Experts of a small language model.
Size: vocabulary 4096, 16M parameters.
Experts: 128 experts in each of 8 layers, 48 squared ReLU neurons an expert, 4 picks a token, a sigmoid router, a shared expert of 64 neurons.
Training: a variant of SOAP for the experts, 434M tokens, 9087 steps.
Below are experts of layer 2 (counted from 0) of a mixture-of-experts language model. Rows are named up (a neuron's input weights, with its number), down (a neuron's output weights, with its number) and show model dimensions 0-127. Each number is 500 + 25 x the weight over its row's rms, rounded and kept within 0 to 999. Numbers have three digits each.
Before each expert's rows: "gets" lists some tokens that make up at least twice as much of what it gets as of all text. This comes from a sample of Wikipedia text that the model never trained on. Tokens count by the router's weight.

# expert 112
gets: " the", " a", " an", " his", " The", "'s"
up0:516478475466490495551547491492499480519493439479535483510543491499502513489513529574484509518479508541514520505500516501529464495493528507521475521488475462491503538479469476501492468499537509507464504487511481488501489530503481523479521491470561472522533497517495490522417450486521503461530498525496454477505470507514501489481496532536512478494498468494509523535521520518452498516475
down0:530471514462478524498513462489510503508497529523418515514460481498512502544476495533458493493532536497467534492509466501464511477519491435539509466523532491517499486484475491480487528481477567498511480458493511480516499535513502509504509480516474442539513542471509495517510533511481470515515490505505499508514484531550498562519500517488503481478500482517544522522509502480498501471467

# expert 42
gets: "th", " first", " second", "ing", "nd", "ary"
up0:497472483507502507505502489539505490548531477450479487485518526517452513496521469484527534476454479456475470467498529497515545516493497490557518500443478505487524469528480493501472517531476521517507477517507488505521496529511516414489475493509498510527514481511514532529507516522435490502532522498488492505505516517531469495496476534483547530473474461501486499510479528481512530536463
down0:535472522517500467482556505542484495493477516506503516489513560499477516504495477492516482490527509518523497518457533532463498497528479489532510500488547537558488499506543502468457512510521520555496468494471514500491487510508522421491493514501529499466448505486480488503469456510486467496508517468512526505489492528515488480504457498476460514450460508471528531514513508497476458494521

# expert 101
gets: " by", " with", " of", " for", ":", " from"
up0:492455563473470509492469480520494464507512522513497494495485456503549541496484529496475513467516509522535490477546489512457504506499470490458472481453519516511465531519516495501476521520507451476514509537480472484505529485520483494496516473467499535515544520519470525486518482481522474534557471512480516517566479451503491529486529482496547507460489520477487499492478512528506505515500
down0:476539531501512499445495480529541536502451505467514539533477494521475539505471512517481472472486506481487529512510487480486499517524522530491525534536469514527500470481510526468518516476492526510537473512492547467501494512477463507468483522520475509461531544531547488492486486550500463500510466529480506493546480466526523499489488485510512486467484511448496484528528497513439530508488

# expert 10
gets: "–", "-", "/", "^{", "(", " +"
up4:557498515472514466485475516495497488525490490529554463508500532556497506490463536550514501514529467473469519494498536517512529485485462518484511508496510520507470513481529501506475481465467482500532522474526533540503484475519526506492467510473505506461562489473487504490454483466514494495483479512533500494500471461492493474508516488493512479442571547541510504504498516514470480481474
down4:469498522511512525499498488533491521472515504550509487512523470523487545523506507517536519521483500495525462539474495528497475520515495478498484494503485451513437525520500471540473537554484530546522526460512512490513490513486509493491457533539535478483500434500527489510481483469521475493525520484514479541514512450553494497499492528467487478510536490512514486563463497490526499516508

# expert 20
gets: " as", " called", ":", " including", " named", " known"
up11:480475479493540524452499561524521493520492514466461485501514504461488549501521493479505483510485535496476515506534492544517493504485499487505508460491508491472484519525489494460497460423444483484451530460539527520510557491489473515518507463502492538529496500501504512468493516501516509509530508525526532498476525472517522488499521485490520484503520438469492523462488500526517507495553
down11:525461473490498491477514471503491496508496517463494525507502489482487521537555498516520499510497526469507490552511545524480505504509484537504484545462483481521519454508482502500513449494471513514518550508481544483513548530451501489511519546515491540514493472519506517491480500530464550478518507465473513554469541537516497495532528490496463516510469476461527478477455504527476510513479

# expert 51
gets: "-", "|", "==", "===", "=", " \""
up5:501498481504488491508484422506473467525529513503536521486496481491524548516499501484482527496496462494485458478522524430486499544459499503508484497508465488471551551515506485465514500544509503463522506531492498495529525513510528434469503531512540504482507482522546457489481504502501544502534519508515488510477466492503530502504511511514509492495521445462473462499496472484521532517527
down5:511476470512535526486490473515512457490510526483489513472517459529547509555491529518502518505498528510522487454527506482524456468517503519525495503447505516491518532517506479533485509522511485501489513547453505482472500476444525459480462489498524496483469489461494492531511517530509527522487523529489477506489523467534547460534488514510518513525518489512461437503475531496531520549491

# expert 75
gets: "\n", "\n ", "==", "===", " ===", ";"
up0:482553497512497518527493494539489501481524496524494467534469485494509474447443495539504539487473529519490501496549506448500494500470497520503522474486508509529492513465512455508513466481534503504511532560494481443497524505524442512482484486464482495511488485518479556501541527495498508534494532504498463497502477483548452507497498511491525521468527477522493510461512486549466507491497
down0:488490487471504518488459488535485558516474465514488459515514490516518555507496502505495502499499518452518523539479578502494492532511488506517492544502498553526492496461471549515548510512501445504459546510468466470512517519517467514524498494495484499496485518475512499541485518481501504534516497526442479509526470505501470570516512488525473462492488529502501528508500503497497481488525

# expert 116
gets: "s", "ers", "es", " List", "ens", " League"
up0:508467485486502515481490539516534540494478492467507499507506471525507458514490514536501558491485507485501527493504473460499553493479485472454543505492471450453493483463508459464550493456490505496526516512524501479520493475495524545469560493499493461534521496518537517538507485538503523532520516514477488492527510499488503528461515512492520518483478473486512462538495485491442512476525
down0:480467509459453500467469506539526492491482526477538507490475485482517499499494537497494475503510507476539499489522513482500455459491511510517496498449470472514503489481559481501540503534464456491495460518491505480542487522499503550477516525544511514513495487523538533518537549457491507451473529499535495525505502527541512491508477486532536537459469544515531503514494487496470516499510

# expert 88
gets: " first", " new", " former", " other", " later", " two"
up0:503503495538503499544514542490516560511528533491478505545472495499515530486526484481498539501503492491535512457551495494506559490505502533469484428492535456484531502482498499435478485500521505515512496502477516523476510572498477470477520501447485501436495484519489520486519478503511528517509501517500508486467514493470531482475491528508478489512481477455489480500478475527523482506477
down0:491518443473495493516461439489502505493508527464519535492471537543464477513469492505480491510496524507556485485491474488512525471496514531490495514494487509498484557464486516500509474462545513502508525503503532495494476485508499502530507498496440498504528519533465515493556473458521471477549446525539479501506462481513521525475520504529491458522519486519476544518485530501517527514473

# expert 96
gets: ")", "\"", "\n", "'", "\n ", "),"
up0:484533489530501509497531498495480529567459504522472522485525463484513480518513503509502540489472528484514531548470507429471541523520524467510481470535467535511520512508465505464544460505495472515480480475481477520498491480519496525527498472508550491537530483527484464495479457482439527538491526484502466498508490466510456496513526480499503487485492499501528523467505498521515513509482
down0:498467527485478496501455462526489482509491508466499509500484478499506489501516516496532498501547488492529453456494538533510526476470489540525525483474493533509499508462524496474510495495511506514512497528512510525520563471489461505418543523522480488478435532552524471505487496450514513487508530467519496500472488511508495501513527502503468501485489504493533449543503477477491493557523

# expert 0
gets: " ", "}", " y", "é", "á", "z"
up4:516526473504500517516452492504471506504528477539475516488505472481507499487483506508511519542470493445519502485466565545455497495500503483532505520451516513488515563477519486487508500444495501479497536479498467441553509513517486495488500492522495501495528535500541505514511496472534473502512506493526537501501486498473483464572490504498411485486511520498475529479485504507511516500499
down4:519475481470511450507504437487533494478508517477482495472536478470453500494510492500526538517511508522536469452482462526553495489531467517512505478489487516528513555517524484514491482498475499503495507490505526465512521536485497508446526517543493534541527541531494493515476460502519485531521501479498507511476485498530527449510502476518520562506492476498454507469519515478483476503543

# expert 30
gets: " |", ";", "–", " 0", " at", " −"
up4:538522553483500534457467485527476525473486517505490502475505511472489520486511464466492555498492516508464475494478482479492456497519472491500545504506528486522502545503511454477503519516495471453511485492503452516485513512516502509544473523504502543554541528517477449453509529546537515514495529485524491489533481494500485490479496475483511524534521499489513490451491512484487543465460
down4:485467450494491513504499532475502482463452527488543537482562503531501507510520501514468504480482487453483544524514481495422506512492484459490515461525515514515513508518485529494544511525500504469489484504520495543474494479516454483490514522461507485477473516496498506497514485492551544491474485499508490488513490441515525463464468527498490553539523488521521520532484525524510484489479

# expert 27
gets: "ed", "ated", "ing", "ted", "ized", "ited"
up11:482515483487512477527472466482535521518510548457504496471463533532511459497507467514482505509542488532507464526503525485492491541520497546492509483496528488467466528472508487462451546522503496470549485483473473485531561498522508501491503477506481473456489487449459517514499528545490500517473522517504523462512538493528521542485480477515515532480482494514499524503498446506518469509499
down11:504474523497525490471530496489492472543505520502479460499486481505506519519549486513485490519508500499520512484478516490500483478463518497468514513466529512484427492467477493550474480524519496515503447483526505536523453511468538465478479475550495529476491484502541490559547487530494494488515530538506514459466461479552465535510501496526521496477507498501524513514463486544515514473511

# expert 40
gets: " of", "ing", "ical", "ight", "ive", " National"
up0:524522446554482525493475480499482526520476508522512497502526481499468457548495513506513526516481469501481499511529502469463500508514500511506559467522470492508500471513482470537469473548475506526478513492481515503462518484506502494511474470455482517449529472483478500552465500476470511512523553502531498493538534462484539516495518504515531468508491514494467491475527449498511519545532
down0:490458518525514501506532468474464494508499490460470525494496503518504473524511478483526489500463480476474514515514513510501455504498555557503494479543459493551467528482501498490510514517490517531472499519484517482482469530494523555506470475576492514478501509527489518485484499538475479483558508484539493522494511470506554496507509547503512482483536476491550440485497474502492495503529

# expert 4
gets: "\n", ".", ").", "\".", ".\"", "\n\n"
up5:527463522513474473468472518510495571487492492502519481542543531471509513521511487496476488522473509535481513465487513471503539529506494491491469507465493539510503512473504489471449505497477565510484535500516488495527476504524501462513505516486493484566453534483482476501544507475538478440458516491478496503495494540517506486521506491539505488486561520476456473516492512502480496499482
down5:514519502469553507460553483537495517483511489467459470483454513503481539481500496477483464519545509499497512500486530501518556502509514509512486486505457517469482507490456481524491502477487498456494517524531480489527494515484524513512566515461482486479540516504512503495547491547447530508511536453472473501499502525529534496461524522495476515522504475462469499508543480487463508516504

# expert 84
gets: "ic", "ical", "ial", "al", "ional", "ative"
up0:538518506516496507501492479492515507495491488461497499473495496486478497471478537485445494491492480487475531472521492489538515498505499514496475565470513479521513564487516455505546477491541450468478504479518505512579481498529552492485500479474476452517518508481494489499487510474512475513518520513500519509419498506521537520516515531494483461531484489519504534502539551487475498484485
down0:509519489492490474508470473500473540488465516551472539486500535507474482528517492546507470487494476549464471540470517521484503509475452504484464527501506524468531482529491458475511500552507481473518523537528519451503482538490469481471465517503490513484480531531479487528507513533521491555495464479501500483449530491532506464515456514519512517465515477534485487524493509497524525485490

# expert 26
gets: " D", " G", " K", " T", " P", " C"
up6:547464498496494495473441525500484518506471521512487488478501479491545516501473517470574447481512473444516492465522517502517494513497494488458499518470495484532489476477512484459473456518507496500501543474514500489526495466527514513493506530489497540506534494516489546508464498464507507523517467490527520518528548499479545547547532488491537501502465448488502518495502521471508516497473
down6:487459504492497501500522476491540462464487520532513450529499516558511524546488475532492470500526482502520488441476528459495507505503510525522493530543460501523458461497527528520492517526506499475521483459493512477508551502493487491472484474510502505501551517482508507515511469484506487450516545500527523501474514493514522500460482521486536491477535490511513492561466477484468484492558

# expert 65
gets: " |", ";", ");", " –", " —;", " Nominated"
up0:515475483524438467513501501472476518498479484455455472499479467513486562496507520472474472500505530500489523538558486496504540495538456490496481462514491508510490490508466538460496522541460463476477520520492516476499505504538534521497480529508491496512481545538493507508445505507524531488502521518518506543472559477514496476502462504468480490517498492480553510495499509484504509529535
down0:476498502476519498531488470493491471518495479438504528510512539541514534509506486552526512498471491525515492499501496489493527482483493485525514470516488466495488524465529517555430509513554506497509496470501526490523476523523538484478512495490525487468508495513502519540509460441497512452502490507512494498501514507499462468430541533501474502494555514474489452544530506509516479495524

# expert 34
gets: " 8", " 6", " 7", " 3", " 18", " 4"
up4:518512475480461462524540478496509474527452538504512459487531510473522537470476491505504478512456484495520490526499465521493484476481448533536523510514510505520492500498489503468478457442546507529517486498490505497494502495512526531528522516511506473509542481500502516515519494487492513492502450532527466553469486475542458545520526520487509449496485512536550454499459490506524486499503
down4:515527472473484455498520472479484470488495546519470518511505499549471489512493472467461483477465496534497523519475522533500499514490513495492459507515501451439506494526508463481491496478492495456526525492536520520503534479509514517490515490458527528508551496480504527411519445534526502511526533516504524492470529478492476476511494495498488481471505455526499497511552531527509500494494

# expert 12
gets: " (", " \"", ",", ":", "(", " –"
up3:520489489486482494511488519487515514464552493477496497499465491490467501516535524506509538543551535507450527462487490478480539524490531495499497489478494537480492466539492533511484525520505495493513488516522489494441554473505468461515459499526519491479521443470491468450540546523464523501510516519463501496524523520507468528479497489466472472490534522515481535519458497502533499502481
down3:498466461458483465496499458489518466471505478524498533442507504484524496477479499527517470460523469498520493528489516537530510481500487491479490510483444509523527464496475547478493484456504502513482498547502503446511507496512504501514513522547481501526495503484472484511512506462470540497548500477506475463486533557485448506480469491506493530537548510521505488514503530481483441483524

# expert 78
gets: ".", "\"", "}", "2", "1", "C"
up0:481459506531468483475518511507530516490473479560447501523500522481525476498469529517515518466482483533520530512494461518468504528526501509496502492504501508476441532505469518492484528529517464515503467477503486531565519469481551499511555509464522538423498475514514498476484466461532522501476512500528488474482500510486521489476451502469514511521498525498467486503515501525510526496511
down0:496458536475471533475494485486509499535517474537487486466512504525527517463526550494479477492484486486500484501488513464518518517505502504531517462462510488505494497535477529469450517516484495523555494465470482532484482481469523503507507508458492481523528461515508530475518451502512535498524520518483470545485530522549475538565487495484510438498525494496493498483510528503486525460461

# expert 8
gets: " 1", " 2", " 0", " 3", " 4", "1"
up9:532471482501460495490506502515523511480555485487465561461521552488454472438547483499498467485492501522487509506504475481483488484509497484460531544482518485516514516498505519484524553457505500482522523496502466524496505514526496478544514497510502530502485494482509509490538479524474499527506464502492509544471472500543465441508504464509521530481533472546481451529499518512483488486521
down9:504478483483488502527508479489498507530543558526512470511487451515481447491538489474521502485488498516447497542526494539544496525540545554531487449454496535452494499496501494497478488497473513518474563523511537483479499495521480477500463526507513459531512508550489468522508519492486494512492460508488521513498539497490476454504510479520492500509510510515499509461502485541510462487523

# expert 29
gets: "r", "st", "ar", "and", "or", "t"
up8:504520497517475536529512496445482523479486487488498513486475490483481480440509566477486495476511469528452493530492447477526515515477472556496538502512553482513518493440494505479533519496489478470469482492506471499529492505516519530465478491502493533570497523525460519495496487497507468524482518512488503507495510522459522467470512530517472529515539516515538497504495469530536506477509
down8:502499507504507505495537452486494483520535446534522555459497527486507526485528535544518541517495481515473491534507500501499508546508532527485439500524494498505508488497468486502547530508507484504480505502501468486530491549480476531508508463520468556473457458451509466512505455519507474469495513502480514496497499518497515502452504491497466461520462489504518500472477494525468444496492

# expert 53
gets: ",", " (", "),", ")", " –", " -"
up3:462534500517511514477455480477517498472480525497523536465511530530487494486499535502504499484509502519524522455499525533521512499479472517554480525500454510480527540474526490490453527518494515531521511454520479504499504499523517509450431485461518484510479493496480465504478520479511472467479469502503473524486486502495549532519475466509505480456462518489545494556509520514552517521491
down3:463513539496509513522493472476525466478480485498467495520514540448492461507454445503511490465486529536488523505524507586533491470529501515480499493493489536498507473544463493492481569516478502479501509522504439511498532490492547487492480521521487512523465504494508504511464520495504492503477464492463495497531504497473448526484472464516490488531476492495526512527494491475495506484453

# expert 61
gets: " of", " for", " in", " to", " on", " with"
up11:438489496535446512460478480505509517505508470508507474496498523509500523462533461518489516557473504516507497502537525489482488490474520529522519516488534517549481507469490508523499490505476499526496462492528483523465508544511491494494523507523474465480460488504463518509526455490507455499433485535457530481527485482494542491504496460574512534469495518506506529503527508535491506492482
down11:482494524535473473485511490499487511494488453491507495515490474490475491459473470516478521463506523524504470461493503538481490471463513527529543502561477468481538439470527506546501476513483527493507491468504502532537531509502495442483488459526508428517509508472489467464564507498526511519476512513476523471501496501505470513461485492511504482508502489490544482475518512464524510502524

# expert 43
gets: "a", "i", "h", "k", "j", "ar"
up4:503518506473488497500486504513527534523541515497535507461479497480516494514499464506502517507492531497464516500492523523447525475535513515466551470498457488502483456510471497573497464559481499545525548478481482512470547469491474467528508471498509495473527511561541501468475481454492466505509528504462510523472494459478499508487447523505518494486523503502529489504521499490509502491506
down4:468467468547546531499530531520522508485463490479452513489481535521553493496465493478471471517537458472518461512485522476499485486530496518516493467536486489472494461498506464496496538501468509497463495477496491523478513502451544489542479536539513506537487533492492541457487514480469503514512543480510505514521502477507519490546486525490508515516518521494531494493443532495459491500476

# expert 37
gets: "-", "|", "=", " •", " ", " -"
up5:537518510530463498454499563488498501545463494470516530507505500511479508475497556488499503480470530492494471517516516525506510482509486474515488532471534467447493519480465506516465484486485443529544459497530508502516522452536527483511509496538463544535508497526500511487496460510515502509437501524492483512497475499537482488509499518472525495480496461467472522513471542481501545494511
down5:522440525535487508541510457524524506518509477451505462512510504529497496527515509464511501507500528485535522518469483507501488504532525485498514539555467532513501500486521492506478460521499502520499497489488486516487481535454503471515486542516449507490494525469506506483473527481522480471527501490511519459447515476520437511515574500502481517498483486520542473524511485516463465449514

# expert 50
gets: "am", "ur", "ad", "ar", "er", "ut"
up5:463491468505477518498498539497523479490559480524497481536483540501494492491496448532496508504486542492478532527534478490466508535499489489425495501497540545442469512514499520527477497466488493495467478484503486509543554515540502490486472515549520450540536511477506520516475514479491527516457480483488504538515469493509467516480473484502492481498483490508457496491530494532529510495530
down5:481487546496504504498510542504514480505490487475547472493467553488488530509472502502469490507498494474491538500529521481537511521511545481541450478540493517515485454566531506522443460476514501539506459519480475494506478509479486508518509457475472507508526487499515493477463485506494539479478510480476462547507505450483492499497469512479499509498511512525501477455532527503439487489527

# expert 81
gets: "ation", "ion", "ity", "ing", "ure", "ment"
up0:471530528504516478503523503472479551522526528467516489479484489508453497491520480541492509493503476503529523497520492516458504544505529558546520516503516507444538500517513493490536531476490499472499468467474516501526530499463482498478474495534473538476529507460479481483471501499485511482543529544512526463510550477468456482509521493488475496539467474514506468469491535487498487486456
down0:500495511523522500519502475494509498504558492495512469509505525459500499521517505530514466468506558512464470513526565468486497530492548523483505536525515554517518499459557502510468515507545477504527507470490463470444447498537487502474500491539499501511487487487516495475512486547473507520480492500520509475501481453544496514527465510475475498464510501517475534488506469528533505480512

# expert 104
gets: " |", "==", " =", "===", " ==", " ==="
up0:493528527530459485462451536479507499565532542505508523529512506466474496514471492501496511483519490500483505489487449467515501511500516498491554434476494497482520492482500527498521472508490480481533484507499514479551528554565522462516505444500486536514528470532484522507508508482509482486464490518475482522475535484494486510485505481469509496539504514440484485527471520515511496474516
down0:493537523536503475461501467466505500516488529500500483557504513527546435522503515505507528508534472471483498539490507535475519519467501501466458509494462499517505466494492510464483470498520523450512526506501528507508491510504494518518491481485499493484488520509507534543566524496492544445546530481510487534464502473528490540525516523536468453511511498504503505559485498492472475492517

# expert 15
gets: " May", " 19", " March", " 18", " June", " October"
up4:473508491512476560466518522515449502529475492488499532513467482522510482485468462482492509499511536486462511458497464495508507467490547520559514496517483475508451510510448487534527473533474472508481506490470535496498524523461473508497486490479509489460540506549500495510471519486491502522511560561499489476521480513497485503477514494490507497560479479492485528476531536505540521495511
down4:491516465499524431472543485523441531483552473483489484513514519472494495514518479521472494500509501456497503484452520489522490491514500458480491516474498544472485489531533486530497499544515506494465503462487445520500504488504539482510558494474518492553503495445501504458470483493518527489508503482491536500543520532497462534485510473509491481537480490527511522479467528519496496467482

# expert 52
gets: ")", " also", "\"", " =", " is", "),"
up4:504517477470510508534554531498500516501482478550471508480524526501485516502487493503508439477481523495509514495508495480507479479456527431497476481461490492502455503484491490509519494465489516478484488445522513529520534516478508493525509516514550526519465510532488505500480490562502470514504505481514472484468528484554484496496455500503567513491533463482532491477527559512522499512464
down4:512541467483497526477515517487469522508511523464532488507462480524480559444494485498496483527498493494496504485515535461472456507533527481516473504470513496506505483543513504448546440534467505495477484505466485521552516494465540491561520479519511475512490492504480460489495503488519482521522479503462515524507480487513495512503519493510482549472490522467522546504497499551482527511454